From a checkpoint of a small mixture-of-experts model trained on Wikipedia.
Size: 11 layers, width 192, 24.7M parameters.
Experts: 32 GeGLU neurons an expert, a sigmoid router.
Training: a variant of Adam for the experts, 374M tokens.
Below are experts of layer 6 (counted from 0) of a mixture-of-experts language model. Rows are named router (the router's row for the expert), gate (a neuron's input weights, with its number), up (a neuron's input weights, with its number) and show model dimensions 0-191. Each number is 128 + 24 x the weight over its row's rms, rounded and kept within 0 to 255. Numbers have three digits each.
After each expert's rows: a language model's description of what the expert responds to. This comes from a sample of Wikipedia text that the model never trained on.

# expert 31
router:174149130129113112100129111157115102104129124107131118111132120144110155147088110118122126146140106115178159147108106131130124148115116130124152130099141105123097109086100110150106152149165093106114093138123163088152152136166115119124114135107101128104141123098094158151104105128105087156144155152131124130115166105119117195139109089146087101140134078138146123092146105122098093113101101094144166132115145158104168135141126088099066126127120130120151157105099139077124108120106176120151137133145124169155109104162120072098134171141123130160139147124165155147140080137105087133
gate1:091106129155144132133138125124109124165095162110110178101139152097106132146143136099153172134111104105086096148136118148124139109129164114132137128084116132135127114130161102149138148124145102113118096123150129110101098167128137096139160142143155128139105096113134186142130174111122134140182116141102119129168150123148113094104086141115096119064109115156115083126139168132100120106147127113146122109160134141097160134143117091116124141165181113137127109135133122096168148132119089119120116109128100147171118077080175114149153152162124169142138133159151124126154105111067143172
up1:143160122082124074098098109145111135188127134117147163139139079147148141116147163130136142112098129088086104134125105082068123123125120110145142118087111136172115113101107134148078141143129111126107114128090146091127141120068087131119086165093118116151097095102142143129158168106143121155144140102136112088133128109157112134125091142113114155072093112163139136107103128158121128167117126143149139139126138141100162107096141115100109114132131147118165126148103111107192100108134108126143143165112134124148105121115078122146154152176096147126136115117156113127131135160128101145
gate2:185154135141106124084134124077130126157121146125126184104099126120104122120108101065154125130108124111116144158120128179143116116149134125141123121156119109125133159135111104150143168135114135111104092125128140039131110133124128091183141085089146115105100191127130132101128144112115153127138148112127114128144135084124086147111162136134100081078090097147102132120115122132152144115132124097164122136105132109109145109103118136101139088151110121159094114125168144119165126165113130096135147129102149093144114132083119121108123172093134135157089109136132157124148126168178122134
up2:131125163103138088123123122141119140137109089121096097130104083123156121132156149174146108155140109127161130106159145125093131151093099107140108156148124128137123087107174119097138127126148119133117126132123122106101128084087129117131100182099125108120103076182146110113123149177128099137111133137109145119133093161117120068159138123126160151136169105155114129123116148100163164092147119182125154124155081129129117107136144098099084131072148139113133167126153110163146119150130118166112103137131133151145145127166149098126114086193119107086165139147131115146111164112121122129
gate3:121127122180109104133148140117081130129089142118143172133127111092184155169135121121168167068115095100135153151096112110123138114092136141153121141138155139108110096110099128135121182152119078117111097143139126082124166111095121125090117062130133135120122134112133153135117150103142116138118103163091088161134171069094140149092114165111088133143100099146116118107122097144098135097105112116113104148123125129113151141116152116123097110151098149149131111094158131125153098139100092098138120141177120112138144145098134109116135155104110165151138126114151110152149077110114117144
up3:177159117117085175088130157148104187153126136139140172113132166150148115126156145106128135150118110109120141127135102137151126164161096164189093116158105180128143131164138111133115144133161110118134137122140126138149124148126187102119104103155139156129123132157074123179112127168118124095145131128131134085103104136093158088145141126160129117137102116155131087141150139118176157094098122116145108132125120155166112133119098133131094158145177131107139132108115095136157123129135108115162169129132099159154102165133114102167146133123145075139122082150120105145141161139150144119
gate4:158116133085125115088138128104122106144095142091119181129106120161162152122151158143158155109156150108171126154125171087098166135147155159091109139112142117076116116113097138108110137146153098124098128124125122115137164129145142132148143121166147137105137143112129159131101099133129151100124130151095152132085126129083140177150136138134079086084122144129125122112108118101145058133128134108092138180154130130132159134093153141173115114091153121127078159151152114121125127130116109095147157149105126189131154114169119099126101126129158132143113140144108144126176109093149095116
up4:135118116091153135105137152083136145096086141109119138134116120147147096116138162130119160128159135145171108148131144121133161132084154152098117118092157136141102140116095134134111112152150116107136133064136128148152129115140160102165100091094098121116163123078160148184103058156132143105128128132095099162079115097123135129141154115063126108124154140144112120111118124138111117182102155100115171137143101127118119154161161114142121128144148124163126150167094135153135170114165108117126117142139146136086101108125150096100148142135146097153154099151154117113104105136172118095
gate5:113131164139151095106145125102110087094090164108120143158107126179106152158118128125159129143125151132196132162129126139139137136148140152132127104110132146098107075096122101120124183156160102116085099161157147112131132153125121137097128126141149148130136117120107164154114139171173153143152165118113122097110154147053124138123100152139094108132111120138159106148106134129110117072112102122127103154153109153096160124166140142131095112133140156121112135143133137119164098129102137125128164111137144128182156137167174104103135180115172173157141153114127135102159145116104127130
up5:138162133184133135128170102133164132138154083090100111168102125130140108109157151148134117096155118097140127135114142106155122094148087149158168138141152161154142120075092117128145141138099148120092136139089126102118139131133111108115090118104139132131149153102139127103090106109112136134096117096112068139154120166108153149117110149088165171147150107097139144105123114145099084109162133154133130109122133166161141113146110137146194110126113134141156118173191145158156125148152127138095141101112088094124101134144130148112125088126161102127092166132112109140115138138144131171
Description: Place and chart commas. Commas after place names (Ponce, Puerto Rico), chart names in song tables (UK Singles, Hot Country Songs), and education or census words.

# expert 30
router:144137156152121159154097147116158115154139132120134108110127110150125115142140128132121121101089160102118126110131130089103102113120064152151133135122162167134143144115209118098133137128160115118165088101154144106099143172118155131141149127147179113137152127138120131118166110103128115168183086124105141110118137215119157114108088141131132146166107137109112123117147171091136158132121143149115122103125171127128173152135107106104082145123162121123150152092149129138130109136149112142117160142110124116091123124151136154101112098076108165113121133146122151150173097113164165111
gate1:106136099140149148145082150153131145159112080102140136136098123144150159122136113097140159139130134131076126146134141107127125126151117127174139141108175150162169122112134128072118130129133133086198088139119134119106162150154126117125126140126139134086148154140123117125172137165084129105148132088141111149162148217134148138095102158143135128121101099109148075156105152134140135123162098170122098114132105137135151119153157139112137152119127150127152144132144151131132142158129074096150126105102093113109134122143136130122138072107064165097106097142101100111116121120149145123
up1:122138137080113121105155136136128101132089124165093139116119141161136095149119071108145149126114119156144135124118185135148125147135149111147131154104131102076106059152104120121146121128161117171099136108142137153151142120146135132101107154122156139134150150091118140153138107154147130128062112117134160135163112099104112105139143168119168114137176138167110168118106120160150112144085145113127116136133096124140126151147120085169141128107121121151132145159171131118114114087140137158126123193158126093156164104144118150086071119115104098102109104188137138155124101128129127141
gate2:109096119158145122140105143133106148125121135105117147102147086127143145094176126092124106114140122170084129165159103121118151114167149147068159138117099125100112180139131105128130126126111135128103104124140094117087127151088131132134164149140118168160150117133111131094177091078098109157146125090111112108087139130128093112132165080157143158095116127149112086113172166090113101121134134133132128112118135060162134117103084146123087103117164124126114124116105124113171156135137127130133144141115094113145172105086110147111086145139144178125096126128154147116145133109121116114
up2:140145161156103101116156155110160094108122131106102122117149097115138122146138137139141137095085082162103131122157103161108120145092140128119086100121097158123099170129110162122176123109130138155087148156140118172154128115103102138073114135111130132143140138109134117150131132125107135120060173131116086141066104138105122150113131124134114133138111130119136124126135103106136123124099131096104108103147132110142044129106112145147181155151160106117153119129124161171149093133149166120094139159134131105122081107119104125087176158140159114140113128112118083121127152130160084108
gate3:150121129140102129155143164060157154102087122109104175117127165125146140130121102091150174117107117120115107156128147133133134116132123142133116130129151114112207119114140111130151151143143157138161139126181141119118152150099095108137104146130168101132097116101107151131171116169112160118122109144133143113152124154111147151097136129180128136117151144157131072186092116129103135142138082157114099132096138125101092096147151134153104129150131169164120095145114123196127144171129085124128141099155125113119160154118135169123147101099119121137119152141104103142167116112152167118
up3:152110117133101138179139142071129125119123145126125105107143162097127147123178123133126147106097147106126125129141119137099123154176092134111117140126099117086162101127140127164130181150139145188176093135150134091122097123116117146167117158144182106148104158147094115117162135144136178125137094112127141136166118117130149143107149139167148152121139146141107101142130129128089127180127145104134130150087126115119137091146142153124063108108132190143139150130156094135134150145164115152142157110135142112095141129088113137100160162123094127156152180113148127116144088110139172147
gate4:140110133156131136113122145137090144126106109140129129134128138103128124111138117158166126159119146119144140127126090078094109067150139120141108111126134123103170134076152151135143124127132128126151127120124102080105163116131162119156152140120146124086150128108121125082124070073142124153098095128125152151147131119151149131138177147106133131147148146126096129135114121099104116085102147152138120156103139176094155124138141150093193164106158175151126151144140113147164133132115076125095137079084101145118130110129121091122137117144097219094139156107128174103134124129133142132
up4:113109145129132087096094102118137135115127146163165152125133123120132137134155125121174142078134092135132132130162095114150145156092129101097127127122132125161116106148123160153100156148140132130161122109132149124091120094150099120136119124121105102150113134131100141139109159119123121127137137157183141101097084097143162116139135135148137112122150122076171157136125105133123115107105118088162118073143090129148104129090118132130111134149109114157120157154171176141101106134155162098159103225145178092152166146140117107145113132125139133123118120199108115115157083138109136161
gate5:106143134135148144122111145113115166110162120140100117136165141162152146141132133071148187122119114123136104122115177110111100092123131138154094122092152107099129150117149139122118140129152105150132105120095150079134137183150141151117114086155160140126128138116111116135158133142122130089133124092121104134150149132148157137103069137148123135074144147111138142111138116096156123094132118142129125130154089100117162128139092109111143157120174098176154109108129134122119117106155122118090156154098104119137158117116135160067176110096111119113116112165064114119114124091109200171
up5:110124108145142128120089125152123134111133127133082113130164167113109118111182076126086130163086119158085139114113147098120140120147092117128115132123144136140163123142137107127118082166150135150110106137128111079103136106114140135114180131130164131073162111124122131136159138123134145130161109125088117080125136149146166137163147136137152135089112133122131120098131111155126096121171109161138109079119132159112127124084093081090106126125162087152120137139146087108132099160159105129158165133155086146102172087131114158176155131098123096079144108147124125098145114111107137146
Description: Determiners and quantifiers. Quantifiers and determiners starting a noun phrase, such as some, all, each, which, these, various, often right after a sentence break or preposition.

# expert 52
router:133119163090127175114098138161167127109088148165078170143166149120112160103102174138121107176144136145154173178158150136137140140136089139135117095121103130119107118120105071150109167100135108143136107099137115101164098105146122122137151166131141153144146146140102116127140129092172064124133123138119113152132132103154120095135128079140100125150095127164116115122140181105101138126098138127147116145174113120122111113125132115122100134100092096122110123101131130112112120134132170182057132134137126141154116102114107121106115155132174139135131133142137126105099156081098115118
gate2:142152115119128112122144135151168140124115142156117212112135133132166117126110120118136099126090110144110108188118110115132142139171105155109132110094104106152125107149104112086108129080134140131123143088159116151133143154129090123187140170179140137089102083159164189118166117094103127107126166154136157129126160110105097118115158116138128153088129182121148134114123181132149125122159113130143101145126101107169135125158119142137101075113093167164093124135125185120162137115133094111115128142163139127124134125148109142132155122152147136121105113152119118106135106137112116157
up2:129157131107169172138164137136103127085123127105173137105148073079176192122145131124114128141110119149092101107141098144136112145138122178133123115149128103088164132127134143147138105155109113146156144131138125108111150152092111097136122139134150112172143144108129163116125120113148124130134127099114136112126188140134155114133054090131119130137137185120175143106079129125136137157138140153098095113155149123119136114155162143129154110108100123150163176114156086131106144123069128122129125117114121130173155126151133123154136133134088140080122116158157126136168081107140105098
gate3:078138140127180143139099120175072139138140131149100163134130142123101112170139140122151111094130099101096148171129181080125134117155160119121089094135163129099125127109102146108133179175141115116121163155155125138095195137175107096132176146127127117139098131177157162151168095112128167104133147123138099137114104149141111119128108168124119147107113100132121123145128156119104134134141090112115109117113145132103118097124137135090115141103150149114140111136130151129120152079104102132131143157111129134158131138046112109146149131142134116169141111161097171121137112129111144142
up3:125085133154120138124125129089115139168153128117177107090136094121121125089144110094165154108113109127099137120150077128140125104130130125094157154164092138120080145155125163116110072121151125104091133104113140171111121112078124158149120066121126068116130100146100108102120139139120122174132126147141110131130142093173133106129131132110162139142102104101125166135120066144147113166144160146143133127157128159128108131141129116117123125142183118152100138163102066152156126128147141091165105089155164133128127130124115148130135134118138107121100162147164137098129192120135138125
gate4:136115151134140106123113148144104128114113112148126199117127142159175129161103124144108157134128110154135125163117191134138148142176118136109104105126118146140106174132098112091146156164165118132147113112179111152164137096110129114132147108125132141140126118102160161127168092125152164088106137151134125133121118157105125161105107158140149113115123091130133071104097141121080114138121137099146112094107120127167156125121108116129140150067102138139149106129125175123163161131143104096096166125094120129109163114123162087094146136129132088136118096135091127085122123082163143180
up4:139120149111168120116136093157137127128171164178129171143125135153118128186121124139108140123149110141154154146145159130137128147167140143118145081126145126131105134133098065105140108133155112088173162117149094141174100091098129106089107117161140131157164111073149117163128109142148140140147160130123090108105143083108138154124078113170147122143105102118144092111122145108119088115078129100147079154146151143155145126137111152124109171103133109131138117134109161107145111114128146135125169151137148143117132114147168094165135161152173149125082117148110138127143146132174120119
gate5:176142102127101116144133136164135084135105129113127098169130140123152113125106120099101121105163117125149134125183105123116100096142135118145110057140146094116101063132112112159111153129135088171093126136123132137125115123129131152127116091122177159122156147095150111185148108154167151157124105115096163128155135093169128119083154135123124083140113148165114124143137150097103152151137165107168125107134079120144081137150132095123128082101121128134110166129108157145099142127153131111110142159143150137130154103151106119101148184153127147145166126103151117160089126133122117112
up5:138153112144088140120127140128153098155074120129111112195160129151153149121148140092167109150152110149139098144142121114160122085137106152142138095155147146121125123121123130091120199125116121126093103119148131108134148173193066166142150127116119143148129180150161153154136091149111140097120128111113132164142121121160162125100126112161126090122107153150131081086115192099107116125107112126100072086132158093102129119155141124120176139147123128128126161172104163124137140122133145105088153147151130137141141123130124126133112146108134163122113105162141117106126112116145112150
gate6:127135123095150135107126137067078138120131111128105114102134095136113088130109112111122129130151118142155154149141140141168170129157109152156125094127093157133131123144162107110100148118104146168157123123115137134098115120135116122137169105154140152127109116092105131082140074108173113136153131104082113101110104125122097093130121104107106140059121063117149066140130167165096092135090156105096152088144087136127134120152150115102128142111134134154097101144151128131093125149110095107122132139121104166124163116117138095091123106122124113062095118108116162140155141114145123153
up6:106085176114099126098093145125134152103109133135053081104141139131098117139116110103110086119170118085162148108151132085122107117155127118146132138068142135094123105096141098140098145117132088145140109138176109131172131136164144146124119106152144156115136122116120146139126121132173109096131190071130134115131133098111096115097125126163140097108127098154115117129119152096157087174067136110135134102137085143163145138153145104142123124150141102188130115101121127135131113145132151120091142143125112176113128117157123117141141170131131164121088129144112123137138121090148135139
Description: Film and numbers. The words film, screen, television in film articles, final digits of years, single digits in stat tables, and word-ending pieces like Nin-ja.

# expert 13
router:119157058162117152120147138136140093122121132153158125146109103092112123112125133149144128126147122127155104143148109076115105160162115109105155099148137128134125136103118097110124089098106160129141134115152128119161109109147152139144137089148134111112134160117101112109088143103145137086148107147070127146131159091162098171127174189152122118116132143125116176097132136147169117130085140161133152167147119120148125114183149117115143148124111167153137108141108119145140168169067122122108142092111156115088076098123127148092107174108150119154123108131124138159148123131159098150
gate1:100151141116140126066118165121150141130073150136152158100138151122138122176134123104169134119165133135163106176081130108138126158159122127148127127146148089102132080141140094141089150138124078172135119127121122134153149171156122143140117111127131134121116123141129152149146147125142167079162105161131095133114186092114128144114118183143134117118126103096154170114103109148124113161105092134131143144139149065139139098153118137107165119144157135184075084103110141141087109110140125116139126141135151144126151117104096132129083150109115137135127112121094108116138123133076164146
up1:122161116119097138065151132128155142126100139137131128081152162127131138169165152125139160107152108145125091132119131141132130176131137133126132108152157112105119118179123120106049178118144123174117116125130167126159109139132134155142123124144121143108165111128112115127143136135135133085162115163088110132130157102114112127123126189167122098109137109101138130115113146102119091132060099126109121153088128109137173147127103109150168105160143158190101116127117126079102159149118151128093162137097157145116139091118114169129083127117105136135099144139113125092136115127110166156
gate2:159145115123113143117079135108096062135150158144133094135070109099133122149133098115159154134141100147097118119160102114167138085137124099143133171143123126122113132105117112112152139120129116133108117098131112130132132119159074121158160118191128062141127098119137141122139129090116160131117119109161153061129148132114100130123138130128146153108108102150113145132073097134186144104119173129169152099112154156133131130139150177087153133114136151155098098112140118134174153118147110139133142145163090145088147114089118146118100110116133173124123141130100122179157111142122120142
up2:102127110123139113129109176106140132111167169127139172116158138128117165150066170120133126101158129136113136117144104125071117145140110118152057152120136157103162132146117072083085120127118117136173120129137133105131153130108116138137138148140100153139133137117168121134159109127105161108132094108101133110120125164149121173158103117120131139128117096133116124116152144136106124142135143167103180162120146108117133144160095141075146080088128186092171132131095126135148103115122126134132198115141124132103182153135148128105103153110123182128146140133106136149117097153149124138
gate3:101150123150143100117084178072103099127104162084102158133087133173156109124126154108141130103129137154147145155104117098112125145162166144164128089143165132107135135132118070111137103159130092115139131083149116106146113137156116146121129107141150159115149135139146109096069136162117162083127126132128147169125098131092106160108137115105138102122097088161166090084100156172113150144129121119115152147127133122138114109130156135096159124116108170109129116137119160133142149153132117122128138081124128128118099099086115104105133143137175078115116108135172148109137108154155098152
up3:097163106135140131151140112148091132121107137132130147108148147162096112148162144129091158137102124128103150128128087130152163121111135110158115159150173170086126127163120121106164154166095115078109133137135156139115143104094085164140115100129130119107170122136111134144136156119129133060159103100104128106122120108107157144109138126194136145122141126113146125097093170163115158096136136110146172177134107119140139128135133128089160110141137137136099112152120128095100112117108139120136144093136108137080124059131131168105128091116111129093165074131139102146142097162116094159
gate4:127108142142127122157064161086131176112113145116124073136099138122155139088136119127126134132107098126102141170126137112139119117123127139129144145181130094114114144097146160073143110151134085090139104093104125129125177129141098136119113177138122140119137138102104135153157088152120130119120083104102078102136143114113116158098136131167127123110143172134112113127088131127142097110112104120145131117151136132118114117181134181116160147082146172087138149106150142128131103176155096126104108139136119165103150153108127089100125113122123130131086099128168178099141078116118161133
up4:114128133149108134149122157157150128064136129121075111145104109112137101140145148096108176136101139099156149133103117116114154141159118109129104146111158123128137115090117130113151147158115110129150080070134161145101146160115120139123114162141104149104162122139117163134125096154161132087106113128104114138165122101139088128112131143098135107163160131117161129105081118125143088099139112114156107158168131171105134111102116126108158107104116146088151165128153131132111125155109154103089158089139103135070134127117170108111084144101139150141163129143140111125152074106146190160
gate5:117115112139142122096127150129097100148112117084086113142110153176108127117148114117163159132138131162118100162118123113140166137130107125168065113119151137146122122135127064105142127126121102094085141148140148134128172117117067107094116111094149071132101141157116168143097115093151159148110089136094120111141123161083148150138122141137137150130122120106143170100091160082135140103116102079129143105154159129151148115145123144143158159090127153107104117147132138101132111115112119153138100056113148167108127130135163097125147135159115133114135145137134102111155068115119147151
up5:124168100123138179118134127151090120119125154103157149159118163167103139170112120111122110096164139105114121142104079116123161143146145142179085105159137121124103134123135087101123126112120113146111112154159145117136159116088070114135106130136156119137162148085098126143121119138149159123106115100110085114156119139100142156124113179160131164128110101138168171131124160134146137065124108104138137171135130151164122099139120179124152088103146141125099127143091148098115131101100109149123133112109078141098135126157181114091096133118122118128083130135137121146170101149096098117
Description: Nouns after determiners. Nouns and possessives after the, a, its or his, often in taxonomy and census text, such as family, household, brand.

# expert 59
router:148116129129149106125117090139110159150106099097118123133109148155133105101103173159136161134118130152107107104153097091139083110131111163152145110138132150150134144138150152152123085130113129106114121130154117081079122158142151112126146123110125140132120155157108116121097162129149122183130116110113096118135149164104117109135112147161146111121172104106131123088180106151126113081089125112126127149124136106094108123130147085139104144126107134163130128101182104083094140132132160089127129114078110211130179184094171096170115126123108141149142119136143125118119095116141160112
gate2:137124144106107144128079100119138133171155141119150156141138123131142113107132099109169129134126123136104133159107158115100104166121115149187102094157134162129163135140139153064124133178136125150100138086113099077168133107156116113153185146134132087134089094147106160137152077131107172109142137135108104095082141149145111152133121173145154105117134117115117116104144155159129134111123165127123082155142153125143147110157161095103124152129162123154082157114121117135145140120104125116118112128155163124108140191129138133118071123107088080141122107146109133147110108103141126117
up2:147141119136138138090132141088165099131155152101140138165158108107114156086127165171138073199188104145156129156130137121146132144128149133127111135123154121179141139139155117170110144126109102112081100131139138109124125087131153147130107129111119103134109124132190066166127118113129143105132147150162170147081151104075144100151119123117113130120146108119129130100139116089122110137122120150099096144109142137119148116149139135140100133171107162112119079168136119129148138132150133153060116113100147136104125130084141104136133099109111163098160176136122131165111148148124115139
gate3:112125121147144133120090132123138163178124137143117129139127156128160148129147147098105142113110133137146135159138121079164077122152153135158110177126168191140161080136120133116134131148116132119166114115143107111125156118065092145151165124102145147124127157143144154104146129110131115147114134114123096118130092149105140137107091116123086164161139146118133089169107132102120095130122166096138111152100113114094148114134145076139131133103119113089083125152126147103105152136143137128077151077125144156121100136085110136122159137147113138055095093087143142105151124144179147148
up3:101087172155097148086124142135143148131113181146137132122111151127146147110131131134150202095110168120142107130127108104131092096152111152103126152118154147082187147137138151147154115175133160105164134102133108128102148141103138159140160110135162131126116115135108144110133135114111098113162087099140140138121163154140133138115114131122092139128131127083131112145087153134097138122110108083143101142166129140101093109157158109134127162108100125101104109115121113117082165100179112107137144133069132178111143104111120155121140142136123176081102113099159146147136097141174108119
gate4:143112082132123066104140122117130138138132106133133141092131153144131104146088147135159149102127122144137096148131114091139106061124122094172133157155144118147122124161090121116093165107127134113137158141158132132122165140140143121102136107101097135120133126101089170126117169134144123153088154169152119121137108120135122143130161096116122134119150096114108126142083137154125112145136141140116171102114085103090097120135140138157124125069136125151115131105113128137110061121147088117139100134103167171151144213095135098109124191142076138137137089120123140117117141106161141140
up4:159113106091140139138130108136134112131132125127124139103112171146148116156118121153155156155118128130108143114142139103121102107130114155203108169166143124102113100114139141130129124170101153124164097141108132116111150120136102099126121127117113117100108094152083180093113146142136171143151168140164138110126166129167155129138160143124137127175154127130121131083108112151134127079111115109119122121061107130119138087149149115120169093101151142158099122095126112121086110129146155087085126109111170167144140149096171113154146190143128127149113101072134108141144101112167149150
gate5:118131107118127120159119121136104129147138108116120127164125090124111101092145089147130124143131141147140138150102162081122130141106106206115111097192126107124111110149123162136105150139129100125137110136160138100121158127173164124109132114140130096140130153110092159135131114125121167099128111164144090091132117133093118120107123163141122134086079114101146108150109166132148149172131137117127117101144111151122094107141133142133133110127152130167075088092095132114139125106111078126109123133132099111166139140095131106159084124101132108096100112100067099133156174086190102103
up5:120115095153146130101135110099131134116138112166149129112136137152138128112143159114127161130178107095143116137100145149140125161110131104115146114082091154115100158120075117097141083147109161127138141110115131137156080103138073127105118134099129150093134100129161124132079185125146093158098169117109174168095139116126106157149176084070121117134161163114127160109115081124132130139142130129093150122093157105156133133146111075089128161135104121102122146150118132148135098141163142125118109127089157119126102153097120138117135120186127124143126120152179145086139108144111138129
gate6:152097174131167102139092104104093096135111119105116129143118126124128112139122110125144124097111143113151120154135154121161096127175136095149062102137158148119145153092136109146161155160112101163113088124168121108140150116123089132159142113173112160108129088163129125119136142138124154132155077127143083098100163134089119134073134134127110122092143125120123117122106116183150125110114149124116104130123128119093140115149131123144161074148138117131130079114144093166133073125140166132123165151132149163124159133090145097150125158096109097112070097133147106150156143152143146128
up6:103106135124108115123137123143137101181175116107103128140111172125143145123097096087104091147085118146151149131135149142118158133098145086145140163149133154132158103105123066124092117124142129113157137135095148148114144068147145156114129115163126113119120075096137163094112100148142133135115108124115164112120144135147160093115118113128125138142142088156096103158107097117113140138150110146140165106168069115140107125108127168141115100126138068082116109138109145113155169146143136084140123190134112101116116134133093128109070115121108131156092130117114115131150073133139107152
Description: Table row pipes. Pipes and spaces starting or separating table rows in sports results and asteroid lists, markdown separator rows, plus has, is, does.

# expert 41
router:111103100128119147133137112128129142115109133162128132163143122172158140085145145145120118069126128133166111127130143139154151115142078109143159118125120139132128140148091120126118120147161144173149102116135111167119093114149123151119129081151148151102152140143098085098127144129109166131148124152114145112126154122097099172118112082099117103137136114169114157131137118128102139140091131103146138103170123101119150091130124121169075112143137090114097142086146104126130118119103138132126097144179166161123115131185109114160065181149126141133119139134100118036111114117162124094
gate1:131114143140138098195119115121105103136132080160111162124161135111136140135141115114159142097126145142154119152139192144127147163101105087158097146127188178088141131151120118120157106166121157159142116099140120101117107116097098161156165116131170166119113115142157155111156106136117111119120117155120080123100160125099117154116102138103083084128126090127130127112107110116146116089133145118091068124166135150078103103127121078139133117126151175117091127118140125123110104112132112111136146148128144157151158146128122134140126150154099124158077088139152121140150100137111154147
up1:103156148134065173109142115115120173114110097149158133092102164144120126099145122153101091135149129155146113138098109128134109110131108159059130090137118110110114165124148180114151173180156136142144147141070140144105120146115162124132153117155116150092129112130159103107133183091082123108075099142126112112126086104129100134170107125155127182114111132141142148170120142180116135128147084129145131135088111123123144114108088126109108141129121125123159129117114123106110154159123156133134163140100164131130145136139106147118133112146110137103100137132129187112116138138117093169
gate2:108125092109183109136142123120054123120161119125124171165112099112109122100172106055160140107145141144109087166119155111153162125109174123159155096120131109147114139116137133102156119117115169136136128098106135130101135105142137129133126148132109073099157150151173181095138137090143178125136114122095148138139108098124075115139086106107139127130116158149106113150135131106119148165123120134105093158091141093114140103103140123141113147120173130118131104104122147122125151133102120132135169136106100161120131134135132123132140075155129094107106151124143161089167109164161131153
up2:130109115129147072155148114103113136120145089115094123102108141124110153105101087147131150158128119127109112122083115137137174122112114111133134131102123108125101129125155161160121136096113148160148107093085134142135106103073100124151102134153151145111142167109117155103117121088134116098088148162049139121109122130111064172122086138132095116131089144122071123130136108138154071141122127124096155118144123154105136126098113078165116104136137115152113104096136144174133099120138129120131126140158161125138130180160112122120160105151126150147175121169162145120142117108116160098
gate3:120102128137116134146083136102127131111130132113157100165112088167158110104145122135165169107126154111086112169075116103100134147137131109129128159115136177101100122124144126109152155130172130147097098131097101105102136126135110130174152158174168125119142125173119146123150123120107126097110082131169109128112167122109123137119118119127079142124149150168135123169111131160115104130098114129130091128129128119115147082126138155143129156099173120151132144165129144117106137171053100092158154156120148166123141087129103105166109143117124125101084094130117144082143117125132089157
up3:177145115111151094130151127159116133146093132147149148119158117137136121159113133129156112171102114115160165105101146137130113109190124121106095161134072150129158087129119086110105144086147157134134157159162108141187129148096128148104123138118071105117101108106110101123095119130137131161112113129105139132167158146145136141117111144145144110182142131107088155104131132127109115174157143133139192113107100165115124079117154169142170077157112150114103078111131146125134126146145124117125134112105111110117107113141158101126091130134104112132132165146135084140111164094141155127
gate4:111114130120119130152101136107140117121124164161086169105126133127149150113138162118143164124139133107148094135137154114130199126123149122117147104148122130132117163121156128089147128120112125114123154124107096135150113142200133122130153133182134151117133133139135134134137124117119112125160097197151093134141132085119153147106130158115073119129164134104125131123125154114113145127125128104146100115176141097139156115156143095152126114146167131131076184179092127134120120132070074129135140065130134148189118091131122140150104107174143138100120127113167169101136111086133156140
up4:103130162086140124101104130106115089140114129113111135132116120105118106121117086121144140162112113132086150124131129125127102154122105143093110142125091127103068147153174110130112129153126133137114142130118120062083109114061141157140128105111062088152118097151118107170149123158100147132147098114082137157126151133122121134152110125150147119116110128156117153133152112111144079112150106149140123150116144133178128140144105135124107147172143124120179078151185131067172156145131084131116149159139116117132138130115131127156143108119110165109147142161078155141139148127145090163
gate5:135095116120107148100128124123120151170133107113133159081102077101141150074126155133140125144148131123150154141165139125111137141141149110129122113138178129129108130119114126152129153150136120137138114099123089146086122105105127166165088109143124148116115121148123153116115141170146190095142103098155125084082125121103119170109102104126153110121157099125101153119108159154145093159152128111129144130140110119146130110178142131155126090111152114142136100145085092132111067123093091090117180104140148141132166110146206103111096152115142131101111077116116094136113093104122141133
up5:122144102116155110120119160116140126156129107105158140151132143133106095132106111098125181085096126096092137119140112205197147120144102141103131123135105117161090127112146141127134128113149124131078173136170149099118081118113107157091117105120128109155119131084148141180148108157122125081137111122129116104095116153141100117100139130136162123111070092116168115145167108121142124098112157158149146140130136094127153123128126134135122148121145127184137120158120130144116110161129105116114167056164116078156126139125136126158128119083159122108146143144107116103153093128119124163
Description: Infobox field bullets. Dashes beginning infobox fields in biographies and place entries, like In office, Preceded by, Elevation, plus in, and, Born, married.